Weights of a small mixture-of-experts language model, trained from scratch on English Wikipedia.
Experts: 80 experts in each of 7 layers, 96 SwiGLU neurons an expert, 2 picks a token, a softmax router, a shared expert of 128 neurons.
Training: a variant of Adam for the experts, 574M tokens, 8756 steps.
Below are experts of layer 4 (counted from 0) of a mixture-of-experts language model. Rows are named router (the router's row for the expert), down (a neuron's output weights, with its number) and show model dimensions 0-255. Each number is 128 + 32 x the weight over its row's rms, rounded and kept within 0 to 255. Numbers have three digits each.
Before each expert's rows: "raises" lists some tokens whose logits its average output raises strongly, later layers aside. This comes from a sample of Wikipedia text that the model never trained on.

# expert 50
raises: "ision", "urs", "oid", "ily", "ogue", "o\""
router:143166190135166115090149117168089102141168112086108116105101101159142158091167127075119110131149134082180114150128078133081098148092116130140112128085131144087073098169094159191198088119126147083113197163150159112154135089132131150158157161149150141173155065105104136069071116150139107108166174125172146154147090096129116194093149104134115156155102091113136105164177125159134097153140148083125144099133130110182152146151087178177135174176166189147088115120096108078104093127179114116123098096092144110123156100166179099128121147115142120148167078157179115126113152128092077118118053126119164135141159180145143158105092153068113125115186151137146174076111114113140123122168188124115178151111111106056047089106152172204092165090087101167129169136129161162153081126122066
down0:172106141140118119106076099125138105154152118132147176116086136107127107095177086054099099107165093081063095064195159119098109148103082152112118095122108118159135122133109110113144150152149054152115170124121101137168150130195147138135123140106131064170167136150150139131118118115139091104121117090182130145143113092138163159093145048086078071095177120121080159135160108136083088199171160117108062194178114111144133134139096134175128156095145124108112153128157126168073115132121144198086136161148121110128172198115170094161136101130132092131167118114140103163159128110128118125063070163072113089156164039124141136100144131170108128190160125126125155157090112184104170104131150175105188141172140183130173093106091201057115099159154139079157127166137179134113127099147125
down1:182176182101083079108146131158212102155111164132141106114201100077130120139121127115109121125119166104124107175171116082138069137066100127141133167093116152116144130107190124090146100145136157134227138133142147038156116082123100105158167168127112116139155158216125105114111138153132167099073076080078102152123124127110166160134097126122087140179147075095148140173080097159102146104134149146123119163182088113117160117088136106103118117119096095139087141055127127150211136102136160126139167126130104150123061106135163160098138133109105114115145113068164137102092120115158112060152126139063145163121155153153140122187131175168164081064136162140107159112179116093140171160187100135086162128073106143103120129163112107070161091147131055149095137161137127143170103165152078
down2:077103084149068104070133066131124174088113140143146111178142180104104164120103150134143108168132119093087122110172116193134120093116118099106122112117192125118104140179121129104134119137171173086117162113118107116129134169123078103160103087061120167107155163128071128187148129144163168154160089125090137143114160080191062140097171129069161086126126123147153072162140159163134146189123101143116139086081120177117109101105139129123138097151141120100148121080109107157171129105120146129157131099148132148153105143101132066165101179153113128139067069147034141107154161121105136173177111057113123104143182139070127146201159131151112165118085135105139092087138166165168135112123148175117194126100157107149139140129126168115118113173144197150118051183151053162174176064150104
down3:161112091095098112161080141116108092174125101135087117170155142082106109109111115056149114135104141110134161140090108160135149093122096120157121094095141118152122103102107078161121126168087169091176144139151159096127071103173122113074169125148179157094122149108120130138162041152136134089136159137112110125159067137115125163081138116078142140119106061116150177102150165176135140018130184096144094181154133121198117151125210172136168167117170139120067154087118135145137089175103091126135149108132193141143127132140161110054143150144154048184164064123179093096098080180182073151099111139109105162134152113112151122159121127150117151141178107081194134102144081149115162103131202136131128125162158149121080101125094121163116118104156120082105110167094155160174089084152166
down4:102150140093148133157133164136118122185132143099136145115111127174163138165086048135173135088137126113127159112073186085110159106079101138173096139136106186151132129108138142109128087116132120129130138087086095180136084149086094133176135124126124088028129201134104152101089110109115136084153120156114157118124132087122169105127127115106126150159155162148090132132117211152080154117141107144136164067107109143179136121175145091086098109097115085098135099110109076138139125119110120139070191135092130110145201092130166084108103103143102173053113158097142080152121143153141135096111083154112185160147142130125178081089106081077127145137139167127184111119093172119131155110105167178192128120114204170164142210187087074215145091078115146160127154083128151131164149199119145
down5:179123192113128144079114140081136092105132177106142151168110159138158114104125135127112168106116157157142140130074089131080138173128110049114148101151085175172149174141155165037121102158155147096130148131108156181138140138149151142129079067170081133168186135101106143120105145165110148126076126092111175111097138089115132158125082093084126129127106139129155123138106161148091151244059168150151140065083123126178138188120160172092101071153148106101097122106109207194099119051185122167103155155056128040174099140114112101160078145134107088151136106148096100106124124135118111100137098081093129169096130118126126121131118161124113134102134136108121162107145180116116125075164128231125081123161123157119124096115150142139127096127152103168104196116148120126174180126147116
down6:098143137075157100139163071184112104160123116144166144083152051099117145144104131128145060111112088150150124111180137185128081204161096096071129143121162143081069172178126135128133154150156084111138147120159160089118150086174058067123125065146173157170117145121098150156172134133149097094159087131178128111150070187074063109117204061206110154174100164135167125189147191123180174169124137113089121093158075082135154088132171120161118073093133127184075134173081137157124102119156173117169115138083102118140145103133117108111118124125150103181160114164137142187141096163094137098094113117118138127159141110138139154080135092109070129103140130129132162170130106060167099140150122153131113119178125139084119120118116104095143111100141123093115164126148094144097112105071161
down7:113124092087142166103183164156161145081159140082129137164106111088138147103169134115114099079122146085126117140143152107116164133110115129107146110156121053132134150072127105169116131181106098132123137170120126160131163145164116181127150130068110160144128143125088085146137053141131138126104112138145167146079167162117116087076119136109166099087146103135118143140102152035145133111158070163112138134078131112190181037071101170112119120148136178120142176149108172126181121126119184107115095071155145082093090110157083166150191115144138164116140173154074171087116122185156129122118118114192193106180138092118095180180120111110115059111124082108107102180122119119111195088168078106143076143111114155193109132205164187132128199074135153069132121115097129126142149132109095
down8:139142106117134114142140029136089110140094089115135108121104124085117122051114148127130084144079132153105166078133134186137155090133111196173158144138162086139091129179101115179166179162116139132120084133156171147165166127162142111152184071138150133094142138161131181115108138175122116149114111196104145096177120149129051142146132060118076178138133169121059173189114068084113078166139140105085110156135137149113102139120132173117110132139169130163147048098122065129130118056123141121117149151132138102169138110054146130134167100141166154102081102149107128125147131139168133090186137095090225081164143088139083063112138113138088103131144111150131096133161133196139144142152142095139141119142159108101145129153070105089133130120080133094141152197173103091159171120171059
down9:172161132091135099039071092113132151068123089172139050122182062128157116117134125098080101107126161090143101089086140140197117072147135131212161155127172128149146074119106152089134150158084106086113085140144197086129113108132145142151103120103135135067153172181150111104170080119111125168117118121120108132111153174127169156140148150119085145085109114126183131116132142175162118106136116123104178177151163103130139098153194159122129084137063117144123105183095154133162160193170122173111113116149173108140088117117159124078121129135161074117073175167121114096097134134094125123168197167052104133103133119107168120144058140122070106107116173111136193162122120141090118145138109139104120109154147096119151185153152131112101161139138120104202045146167166140145092074174102
down10:063178165095106130208089154098152060111163098150168135136140082114097097055095096127140175161104141139133069123089152123116143172127140169184126132112138148119123103114149122140103055161151114058170165100153136121103115130148151151122102117158131140144141157096133113090130103091152104124127104096178161065100134227127086142097125116123151140113154136100190109161106130062174118095171071100133111125123095145143142097110064131146162137161155178159108105175108154178130109100142202076156124162115142114166179129130085111136148165127158123094154131114162169141088093156114086137154120161120077090135132083095125144132154148111111147118058165086165099180150191079154174164148073028129089152105180113135138164166129164105168144110128142082163103124121139121073109173063104
down11:148155102160107159184108110143060133102110116133121155103142123095154173101103114127117117148151129086116155093105114129127094091118113151120172102123102113116150156129080077127107151135160120073137101070132118114117128067164122100089092110079117107133149146119142169187090103132149158142151121135098172150129151159111108153097159053123179148085107168132115120169103179162059105055122150159160203138146143167154130135109132086138147141121182169080134070145138086122118167141087184095131127137175018057154156146119119173183125142151078170143090132131089121088099084089111060206083093142150138136105177189123143150134172167127126124119092123176122103100117190179128147102135077146100200126124194141149081198156151136186119165087090114112187111117125113179106115132151117
down12:146121084183122158083137104112178107106139122113153170136146176147169136112128094151094102110149134148097110098117132053111085154138132168169096119105127111112139109106157173139139087101120089192118153082148175142162123107128160147162138207188136130177039175156117093154126083103143140176151167126130121122141107104111140093104059080126198149113139074097184118076147157158146095062132134201085080128142077109093138126102179113109114129186130170156191168106147144171130077156108110117131117120143138146104134154150120123149181185093103143105122088135119155140117118119109153136103175053191123120136114116142148148135092140109096129112090084144123160121117136102169113103165153066150161172084093167107149073051075085109133100110126150195066149131182126119166187113150050
down13:160104054149095155161143157150063130090072126124152179114124155114088148194114185168147152129129149187142153138145111061133096121107191103104113126086140185147142054085132105151076101103138214176161106132115105158102150090146120207111097137096141103058148091128088115202163102135154134138152101091110120178122075117133133127133101067122134115087153141172151169152126135131085098093100186132099171095165132175104102138077124105157122174110122142113140170085161136143100074131120137080093120131142117158129144156069106108126172146104102165132152150129090182101115144113086093173049161128081098184165135119121129143120113120145147180121172123119110074114134178117095135061070149171125171147176145119152075061108122142182122124167167109175174150076135164125106115122125140
down14:140134195140120094138048138118099085135142076123138111137135076127094099149126098142139143152128095075103091072088190124139186098163059135102114110077100137108094061132078131127160158165117150090139132133071116123167151148119097138107138143127173157110113165186112115166163156102114147118107153078051124066120088111171149157080159112100150147145153132133154131156087156118138126186168122090140103156154119134157155134112127101145131136120114118152093207169098071171172125178093088116161111059170095201150114109120143095167168134093154125146162051161139078144150136119106130110141138143072083139170134149087149119131184121126020121129128207131141178134138106116141129131079167191115098138187137138067127144132113149122147130185155135149135127165214101134120067105143169
down15:152133113075145065170107156130214132142089138133130106123153116125120127132097098143097112186125115124140077139134108132086114110151170146106147124160118142241165101138103134134113169140118175136167113111223114104149115106116134181131153120082122166129123166079088107123112153122162109043064123124211131131108181150119138152086118120160100137105158105123142149078175031091086104150152142153132129147117102129097163148144124136148166108124166124082160098091147120136077117122100115173125068102150138098123126158171171107124099173076074132148128169154153061079139108106192120132122091189139126143129099091164124131129141107190173098160162097116095090158184159113071095118085113119093126109178120130145171176115114124059109173110158155079141142194085122129082173066165166
down16:199145135086164151118083145145161101101108106121161153154170141126164147122165087183147163137115176067115129113122166121148160119130116113144122114131086101133094109168108076164167130194102134113069192125150153149151181124089118157093088089180170106053130141151085113171158073100123076137091122131142122138105114173209109134151157122121099129142150086142107141123131157139126158172137169112084118127087135098098131086073083091102179073149160133100160106103146100152130152055157092179132116076115208129123144122170152109047125154179135069115190121084062137160161145128158140096115134143135174110111111090134119200097132131063116148112091083100141166123082096120130085106121130100178162121148154177087103079202149106103174180108081118102133142152117146120154095174138081
down17:087109147151126167151139123168151163109111088135115159126126166088111085128163131143119096054111067100136150148162097124125140133136141125142120145105163110110137121142169117128135098140151075145153081091169117128153117128133108165100104168117143108136110066146160111130089168098101079084128141136090144182123168123085134159145127112199095167121131129139059136118131142105112121024140121099136157138147129043106166149117171167108115187128131149204102149123123127065093109095118131135165067102177021093123111116244137197181169126106130106071157212145133167083158147120121173118137135140129167168135116144068127115136149113131183147128142103124088091182140150074170149082124095119120091102167072160160157157112156149121175134114084094118102164092147122131048149150083167
down18:185138160093143113090127142138111153175169093140129112137130147175097140161172138085145131117149186099078098103131115080112093114089114105143188097053133164123085107074136115163147147165166183123092154112107192121112104107119111119114091133122113130153097111132146113110154116098092111136102116127148111138133138065109045095183107043136138072170126118096122125205161132078225140150084084083102170069133144085189133095108070105095089109100161178188129130121099148115150155147153173146156105165164144066170145144109121120155116165163146092102087101166061156128104140101071096146178151113116083168159179168096163176159141149107153134145144104107169113101116139087144127176108101126189092121100112175151126110156144137167176134139110137058194105103134157111149091093164127
down19:121132039144114099173146116140153124158100090126099139140142166136142165161115162133146131121172168148175157111118143117100144194145164028087157085167165142121125116144139123157165148086170152129144213121156145153114136101099142130090113066194132152142170091120137144130084159194106152144068095048168117152121093117143094123184113141029122076136111126101099131124132141115121154194157109121106153134146066171100163161172121101139121141174168098080115115144089119136157174070131090105111126162124108141159104141066147102111118159106092107150146149135094119065122126097131149131114077183121137145134078179153108134158112075132162123143129169087067101088141136132154108107117113097137147099065065190043156114103113139150130098160154149123130094174138069162094100151209159
down20:134157153083085095133123132144170143167168138162166101102157146127143074114134119168106140161117132064122144108111170103148108160079062103206103098089179088157037125137181152100073085167103112130155151139134084103177135106129181146045113097144181140148094142073107158109128121138100127155140131090171170116121146130115106143127089115128105136125149075103157132169109192165176175131128165102101118107126108109202094113147180095111100112147190136160109142156120128104119119163134096142121110156117160137161152124145092059063144153132202075069153077105148090155151129116169150200175123126054103077165116127134105070171091126184142105142124147133123113121115087139134128084139204139068145104132147122157068144139097171097118127135161197087108165142117105133127070162112090
down21:166081141128100128148144097082158153127108187139139109087119119114147127081140129168096125147118148158102081135164115106103146164142119120068093098088093134149119024082168151098158088048132139098105173183107075118156140093103168129150181100138113135145141163118094172146056142116159159107122174144165162162146152064148131137138142156100204146137154139176165109125174141095073109166129123135153073138136131137122105214171145127070168119077145132089133136118129161151109133113121095171157141089127084160127107114168130116141070167145139158165139128142108115094161083202172166186140097144156105123112120146135168103139173163134142121110123131127092130050126149184105111127179121102118119090156182153095085061077152126036103083141119133182089120156031155136133137094156161
down22:099173117128149115123124132119172155100150178076144163130132155135155161149132136085082101182183080162141144132111089123146117143109144100135110150109178101124122084161164117074106098090097181070134126132126151150093119113110122134077068120159200115135108067056091173138058182131156195105100101101098140132142129115155105163139135117158166156108108108215103126117119152123144084148114095173113092133110127132129119183070146131065124094151094142066080127106090145188141149125138105144118123087108132146076144089123092087156119160116121144169099185148111180101186065096170167139164113152142121162070172134135143135112098117104072097164158066123019140073133192164109110160157148124164096196118122165183148138177145142147117149123105139171117076097095119153140112130189167
down23:158190148122149100151141113134160091097109081157138142009099149152091093169101135106141098083067168066144114119132126051061085112114177109092099114112125120166090089164090133097124124142150098112129129135144106069110199136138158129054153120110100078127109121118134130117079133125120104141124119118172165163147126104170126226136146163131150168090171165152102166132111101081105150065080173149186075128143100157103173107081153104148113090108081116144118116149123136183157156149147156093134180146117166178161177152171138117122123137153127142157213158144166116126157123134155145133129109146089089112118091088088132139097167166108113165087142133090124184104175173157104097117126154149181092124155151134067128117139139180106166107144118064126092114192080094158197169131121129
down24:199177149141080099093082093098142071103090089081076130178094093081196099123107100106110119169134142122163165151095080121114095132088124128124187135082132073129124130079142071160140181109102137141100103141127143124159168076152148071161184169153129062163116128174149140107155119086128143122160086116174133154129148120178103114157127057129174130154096176135161146104112081160165115123137135150108190096156122145182124096097136162109141191063092110156083108098084130120125077163177140138138094149130163123119134127117145126078097149098150142123139105154188167082111172133092128073141123113110146169123158138175129185137108171115122087070130093104120125140147147120186133158113157138158117048191168098104136057141148137137156130119130082105061170091158142172168202145166094
down25:131071156137177131184072055167135201207092137130099129114098173149184141110097111122101124149136108148129138154149129100092114106130136091148125109092133102102085143191078118094076097116126132099155170157147110130122099084193097125084094147142185126137170123084160117190079168087117132138135211145140111114121082183148135131106178124074116149143113124117198109091120124127166118182160151192072107087127146116143154140196132115141080127178158133106121103095185118166149156121097146144087177139157119154116102105158131106098160141117174118158161153160165076101105127140080189187119137112170073127178163155163109133100109070135149126129116111141070159096106151133099053085129096144064125132096155164086059093090094155136132155070125136106158152103098153121090085143125170
down26:095141135120069057148134070100112138210130147174141145073130172151141128156123084093130120181153152099138154153153133134125095126116092144116111149091162128087196057149083141113132097096090183148163136133086110139083168146112116120103125146145132092086153123053113125135087151131115176085102128160180113150159105106160145121144143063140135144147107121162184151120115145094136097094121090138158116109173126091120074156158122073143093092128203146132117187115154112102197167195133129171132175176104116138105111136161150117084070171129093132172108128160168150066122111170175166141126107148078105141084155135112089105083154081126169104074144144203071145139146109129088100122130098132130117084083210143095094081135107112182117139139166124163181045183112130165103136155146088
down27:127117201096184060061099129182141140154191119114160134075085147186118089137142076164114140064076174161067086116166175157120061119074129080192139115117116159102065126144088142105122102131124144168167122119102094106085078139164148174120115180088158155127120132066102131084120156080108115113138167186179081131131126144144115155099085154181170113153149117173158136110127149116161147147170110100054150139203121078129128138145144100103144133171127112168107121106125202133102084140140068145137176180109131141134097165159114129139133126133150113059177118139115153107132094058129105136086122129141098128090074102111141104145121095094185118082149145138158132160163157154141102149175131123111107146131064112103129149103121169110141116109137154058204147128078186128156130138093098
down28:076124089174108117135155163138167134119111169109080161085123092123142093156184125136180123147115130139087079074187125085078205149129141143116107043131160085150177145170152136094112096112097125143145143124150098111117081150114064135148072164145137135170131150188152122124096146062131147137156147132087113089132136097140181096133109122134139120142088090135125116113169147160158114129116135147193128082124091116141122135137126121157150120153100132156186076102138107096078127119139116188081118137103042141116111054141159120148124125127150160097123076132114088193114135107155095162207165180190116120126151122141106109100149155148143132156084134139096084117096169099149128177115105136129097166122060114153204132187135163201051103101149148175096123099117108123223127114122226
down29:145080141120135148118148065107142136165089145162104142080155113077117096189128133164143076130107102178134186105185199147149043130127134153096084112112188125166136118099186147117111154144136083099165082105167187108117134146110088106101145213091099070097143149148165198126134074122173119091130137129215149177182102133087176121085121094129128157188129145140057132118132055097088112157141085123128110133146166094095146175178183112142107102137156143139073138123179170179141124125104129114131104049130146069088116104130100125164118151165148109125154197094129156123109121133138121096162111135158108180132148077120137131143152124183109102155144112166132167111151069151115150069161115114144116106113093165067161110100092113170113139111129089119072093164175145091098136132150101
down30:115096146101165067197178181115142148159108169098142106108187169129070141134156109117147113145136098184151110133170111175165131133108173138116099069146116079131139102114196097158141198113135099158125109167133122146136140159133126157183125130131095130145072160106169092163120129097165093060170144126158099170143137145064118028169135138098190104129128123201111101091091106124165124171079041095111148148175139175133153224106163146143115188138099114131154104104116148079091135097135092121080092120086168127164109142139155153117128131102146130120145162099128114092133128121078176147134125139140123185094077075132121114093144171104181117037110143112121110108069155104098105138094125122112151092049097128134143126105165067093130092142124166095141135125159139111141181171145084
down31:116175112101122141095095183112111179107143166133148116109165096136102118157165088052164107109100141129133147152134185134148088128136243099112129129139072198136130137073194105123104130142126128087173087161091145136093087035166115096110102171125058129133130102110189176079125124150127131182098083135120107167093162098144145108095085110157127089095162093088205119113152177132110179112178136119126092144142117115180148105101099165126108089164125122152112121141165148175083107068195186127137102106102121093143122181097138086189117141157158087102093090128168164112059147145144152168148082104150094157144155207149184156128115116116161140104099138107161114105093166143142159139138075114144120152088129102158102175121104171117127176097161126092101156088098173122133142130127080
down32:122131143151150140126162107134144141103137139097112123101161169101166172158138129120115164130134131161130157150159097116131094149078151194130112164110063110167090105156174134112157162099123140168057198101111160145126139164077078159123177130151137108167093149130095107088117221119107133101162081122096155143136153084142106086131172175159133120139137156162123141147077112076114123173063093132121136104143141120107066128080083064132086074103174119112178172152124034163194157113066082150137133172146110074104124103181104125136110167105070082140170136165137194103116159079133154176156158153152085169146108118110102164148138115147135156105152155117069127082149156101087143047094103143177122069087070142151138176073141099114164105116135127135138119130115081124161107113110207
down33:112132148145172175139133130131147160138126084095044119139117126114163158124153179158122114168122127192106147070170101102137141162116138120076132121137183081177143157062139135119179130074147123121110136129137206153078125140127110122111162072149156129190150129177151080144182119173121133108151087149074146114098123114125071132129120167150103119038073185108090089124127105047095118136060128103143116177165132144134098115089109154118181136073119112141176107146126091147113137093169167153197106132127077110110098151133185204085161169153092139074109092147152155174081081151159215154143131105137139143172157164136156115152084132186151118116070119093104096189132133155100121147125112091147147086111074125135111102175128125093116149086132069120152111153119094077156112075144110
down34:113073146116100143132172054107118095112129162073107135076115146136129153114129129165152108140175088173103148154207064133082145193118122135090097135181132205120091149118135106132095146058115103117114171119045125115062111184113141138112149146142154171169132128168120127085089169128055148126150113117118091129142147082142082128196148154130151174091109121075104114162057148107086098197109139143130132135091117141138138137154114125092083073135122134107117134183148177191120159083146095135127121078129126087121117196070075114141058133103115140124125142111151190111153119114139151133127113112089137131082136169089121107125132131140129152114137072092083148089126162153129098125163083138178088132109159194185143183143117106141167154106081163205190148111140119137159194151133189
down35:095115094109155105121142196143171147124124188130114165081111162158136134161079129177161149162142106150124160096167093110091150179069144157162147135187166110108182177121112147163144126107117108142133099140176134110109126138069130154156115144174105147165090140090146116150097176012110165115184157190165145109128109091085118099116075101120128105132182083074105072062135139126132086073137109166070139099070076140131135164126107122148158156163098116110198128134182124159132149069109120171101067162137123130142099114131148116135138169113077126089129143133092145136107118136117158110177187170188147110115116145139134122100107097103160091117145120156084118112102197161149164116121044127157081145076141169108079111150132107192129103095070078097168152101094154112118119208127136
down36:140153120121126142110169073120089144140102109162138153147097159120073131117135152102115127145131106142109164188144174199108179115143081112183133083071149080129140102151070132149143150123078209093171120171091180158151168109126188101120099108172133139078162102142132099145149113153172155119141156120150128087168059089122142129162116098176120106133101067162176142111117157122102110131136164127102065119096152152166101200158162125139094155157142110089141194081148103102197124101149091127149146119102130139147163131145146089076098134116126080129117153190116093028162141123119093120103135088065102084098131176131128169166128150144093148085132125115106128131068179109090114083117177209159124148114152148067124125045100108061128197150126101160136153172121175147113156098102107
down37:203105131139080212147185101083139127080131112079096144161136162154111133136129095112133177124126187115099107078139124088158164115144137136071122151180160154102166203125171144181147085083152137146121103146126155105143143159145181175038140095153088142104115155135142078137098142077104147183139158185085072146106129076156190175164123112121137130096106124108121154090174106200114148104097147134144120124053165190148097156154141121116071081153105167098125097179189129169162132155138096105129156143120122124140085088166140146182121143144086089072124141098146146150143061076129147096104136138099157093141127122141065109146185137123156125103082121107059125076127153110110096107147131148133103063156142093120117088116130150086129111127165151177076098124192099153168093161104155
down38:072126120212133123121149194137089109121161081107104130073087165132172132114096092178100161141086104162146110117159100213152106151171168113030118136072112071179094137102194116124183145092125072109128160179122060136130062141146161135129126128169134180124070094133116098140122145143126150129100152171141162105171119134081101093130140124084149123175137176112108079120094100125119151128143145118140063112112104177152115175091166191150065134118159155134142163154062147085122182141136078142125145174064138053129171121146159128112160143107180129141062081148128129136107163134095131117064135107148145107124182136166100101100141129089081125113162138173064115111130109150104160108145140101134166168098103140098106163155164145135112125146183164156068140132070123141138159089101146
down39:152082140114086146165167093084130192142138109098148150078139161113106175141117124160119109112105166132125127093148128113134119088096130147100130171135109113146081134166117112099111098060189174153099153099163118163169210144185210152095130175091104134125084138095147163127085156094075137148142153120147207137139207090142103103184125170132115126069172137161146131147109110121120136147126117139154122120134106109068112136092105097077108123085101136126155170160123139126153168167059149088097118129186099128091177176160110132115140137158109101119089153093100115080159101116088176069134179097105191149156134143113107137175170102146155134126099149130113201080097129177079106132101134174147111074145168162147122062095191108119142152139078111115157101104096111108185063117163033
down40:096099147193118120116196082118154187083097072102102162103105149080114153138098137117141133124111135127103125090124141095142125133148186128140111105129170073170081121121136086105092097096119154113067126069133199089094163144124148109121131133090173079206094167078101129094070110105115105146131122140128141146120194139174151163184127068156142214112108105138139122146070132117180088088084091173145093155166136135078156176154117099103134167161119118125125156119117121193150172092123142124160141167142116130105141160141110152117111139088092106126128107155174187106127075091086157126164166098111151145125105126175100131169168046137135135167149055122090161140131154187114102191150112169130107115120174133136136110091129127198099083149115163214135105104111135137140135137052207
down41:066174045123128158062140130165095131125109111140144158150183159138098131168135196163163148167136146095129166149113149158205153150109148110121115121196209150143155121174158140147058135078112199095126122081097215146099123119113085128108138082147134087097115093107193155139107124154151108105148087092139160157157075064141114145093097136057062110092113158122105144092048116126155126127114161148107170120096128203103146149138138175140109088083137136163118136141123112139141132139097134117129127152118147136163103101042102178150068119113122083090117129126134167087142145094134139132136132148103104131175155204074156141111099090140102176144084147119130111122128148045099160073132101145143135095150163163123127123161120166131194134123145142131151101130087064087104139152185178
down42:123044136145131140089126056145145059133163092117151093188122036123135101088099120115081139098090131134156094160098136181091096180107147106130136132091091140137068123167129127050172116132098107184160113178177127091169092098098159127102160088128136112126146142121109139175104124131146124110145136107153151091132123088179117186120125159176192175142133136123188111113162071081135149170082135135153126155169126083120133125178128128138146100145110132097086124102136131135138140085146134082181128083140099175131159107146154179130160088113136140137140178162130109147172185114164154113117165069134135144066106129158156089169127153130172127081067085123102123171106107176118149122148226121111098134129078162093096135110132124108100070209112156183114168089091174173154149051115142
down43:106158128194158126112123071092156161130176169136130125127156150108135125202162174121167104131123111173131139187171091131131126126095144124040116132102139152123123023124136116121103152088104123084169209196177124152135147149125126142172123079169161206088148065121123161084126156128111154158077179126131162128158141123080096166172108146151113138107107078115164100135083132155090177167129090100175157128099109135081151161148140094105093121110158130121064190111088110109135127072139160190211110155116090104101125128187132108200096180106093140134126075137182109088119101143151137048113092119081154136095164193130098107107118125133126136133129096084162135094120104142137157122112139133124172100100097103080066085137153126077147070158092106150131124140144128116170134132171109
down44:241152110224094101159192074130015093107152157063108104158119151098127140125143090107096134124136121098136144145131158111143118118120106112102105103096151124166183119154151135168111136093116169118159126160093058082107127199104128162146110138161080093143132154113077107138101122114137127145188175132124164167109137114148158114145122129083136073089115137127141101078099128159134114097083134100177114135123149088087121146145168200099126122151153071134113125099116143127098104199130145212105134134197119069134181103186112105163148137144143111101154164109128144145111200134176135153146137114148164105074098162106103062148141114087101067123104134095166139098163153101164080127160153095171097118113127175151109186115155122141182161137128174151074103082098108109101107110143072
down45:136123188130174150164130093145122084135122097176174162169137103127110122127176102070198109107136071111097139126123152205145151150167125129097139092091127116149130122099102048173136125189142182131160135087128161093119164139147053079115086083118130125095108157091098120135178111221098097153103069130119145110119143126140040114134155145158130157090169097130177145180136158162160150122092146120107112066147089111103099111050111101117154054142126151148143136130099117098167147162144162084126089117128158122149200135087087119100132126144150120139102075115151114116135157122146120122121079068120071130102158087117112152141145165111147161154117123069203144034142107134162163163098147153186187187168124091130163145151139105130130160148119072092121134161138120095186083163136085
down46:146118140163117103120141194112170121084075173129106074143056151132125099104126114103090113128124139218116172104164057093106135161140081161098151129156057073098119148108106131159123167134094079170074084139166040133158102172101125165148147180142141098148042126192142104124105174077149158121137145138128098180126167131069143125139114211126149120172094143139111133098134120094111137110178114158176127178092107085109130086091140115113164198100112139088134148114137137093137118176122129158082112125175116142086195110190144089160113142105128112140162130107134139068155184143119147120123186075167118162126067134184129091123164176093077114147139096129068145142157147150148139161137098124137063152087114131146154079112142095098107132143121154160125111108152153074191164100096143
down47:142109150166122146067163011178109169090134141133122142179165120081103093150082123087145130124144107135129148138113163104106109123156102063119176122129085158135191125152079125117132110145090122141070159134061163161164183146148133116170138148093155112101145164117159108144151165101128144155134127124112144106109108127147108112119141148149143123111136087127143155181122074161153186155106171158132204104118154108116067190114134127095099121191153085102111116115132137126113155191091148135100156154125154219111164128135102101087119142150129166147163109134085128136156100141150138085113145062045150149074109127180120098152115088154056164106078056113096100114076147125147132170180151175103142136205126153144108086093127106186087137170118103099088179088139133079184058129117088
down48:146124137129098158155159177084075129069114145067114077171102109136147115177114170090149153130121136094097139128122214092146191127078151160168109128169095163167159098069135135089095148135096114104164169123127103179146128112103083090153189115111052107150159179132146158102140109142117160155130054126105168133143186111138107140182113132150159108153163168149155123149098091078075124105093061138151200136138126111049104172150110142106117143129132049088115076154089085130114157122110079128118109118128142114117178142132140142101148157170095124086071161141160181175127133100116134057112139113105165152128111173152141156124159124088101123131156104164023157086142182131170180108176104154133119083119115137129127176134141127071143157122129136087169152095092139101176087191148112
down49:203092156102140083104084009133161090139128183110152144070138090099103070100114104154158156095115095100118116125140110172050084110140106126111135183089149193138106094122072125100098147164163123165125101155166127108126073137128119121176116149095111151145150100073121143087153126113137146127157136175159087094115169144142107163086119161160192142144099105140150126188137157112111131068156160095090121101154133106090159137146106120122195077119124132185038150161134150138186080102128142140147135190127118125176125134093150070137098137135187121149139139136163159120126094155178095127122137140119152159114124147130147132166167093099084183144134126141165114194135115062136111119118138109124140138126193196077103156096079122132145078070142161085124162123150195118140108203079076
down50:164167116155095116121142086176139108059108110055137088088142102085172155096124073142126179109140119148146128149138114155091145107157098186104136131143086106139169134131179138137097139071105129145085089115158139075137131140100167101148110158117145125125169179125100149135141111155127124136180068149169136076141183137172135165128166206132121135119149130106065126097103059133046074116134099174128147191090131145148132051109165144139117126136166122119181111076157138090091188115106088174093132126082185130138138117164134132150093162129165116139170137108138096146135097124148121106157064146189085108124078116161148129199114093129112109157153090130092095066141103061122137147120102130138170156167115109120159195137184141104113161123107105117180018065121121135164156116154200
down51:138133160132135099100103153163149151039102079098056104101114090160142128133154162175082123108097069144118137117118076170147188099075094118157083110142130127121146121093170149135137149094122095181106087104142154181119140146189139129119159179113137086107099088130131116102168116215160109160151140125103112078125068129162174164129114130124119078092211129118094111045136152133173086071132137118101122165087164229134102100103132154176088181079112154156104135180101137074093132125144176143123123144060119141159100129175174176149126096150162125114103135118117165114128169122073157150128157115135067120134121119131146175137124178160128157157150120136093122195132150088128130164085184113097192118151083122104137086100165168140104097181080125090186131133128099144107085129079154
down52:146109174118046156126098153114157142143121143117085127125177093138143134137158105105110167092100185173138095071187094159123154140091131107116090116084124165169136076101126140132142103162131151113155095166118180132135095089148183151096082126109150066091088126186090159121144048191139104149121088088177113131105077058151179124134132073120154140158111161161159137140165183128198162134142107136182109126143096101124157190134167105140160063118124105127070099145121127165144104133136089133131172111136130056102102145088130150103131109082148085135120136139150112096161147142157084135135094142055083143134161130197173162171115117199187131093096113117096174164158065134165137114105145100133114109158075139115170165164114145110120128119160125108118123073128027145095090120206150
down53:105119089118098106146187174117142151108135174109119113099092142083141121175101164180156120103145124147155140103161095111120121089108203086111134133160160126158154088112146142108141160030126122118153122099107082110090139116070086110131104170151067083158106126127142103141116192135144183104140131147115057124158151065198176111158096079095115162140134136204118104145138098149112056137145099189180101122103111166094139215134117173094161150143103116101152119165193073173128133137116061123059131172128140135098116077137144069155128119156154174115121182122138179140106134111099175227113138129115135145082155101094084064178148119079106120132144142124144132112122123157087156125130123084101130155078102143160114110120160146166109155078090183163153141127093157097106197153100148
down54:145233077142093109113098083170147134118098119121136158119108150132146120213097114081142110103177140154129169181101075162188136158109103167152134146182152125084185143072123094169123157214121153123164161137127116120146094138113139091155120129126081136168134108105115095137144108126115137186121042135137079161163128161161120149160163081129176135178137103138116158142170122054225112084130095127094147141106104117146116088119105149128119150140159138135104132115088077155138173073139151104096094150139091148118103104125073095110125167097094138034118105115073131132138081122077080116160162175121163173158109100140112129119140145139161155152120113144135069094156165139137143169104059079112103115188151097144142143166086083166141055180130142157151092160129065141119120160089094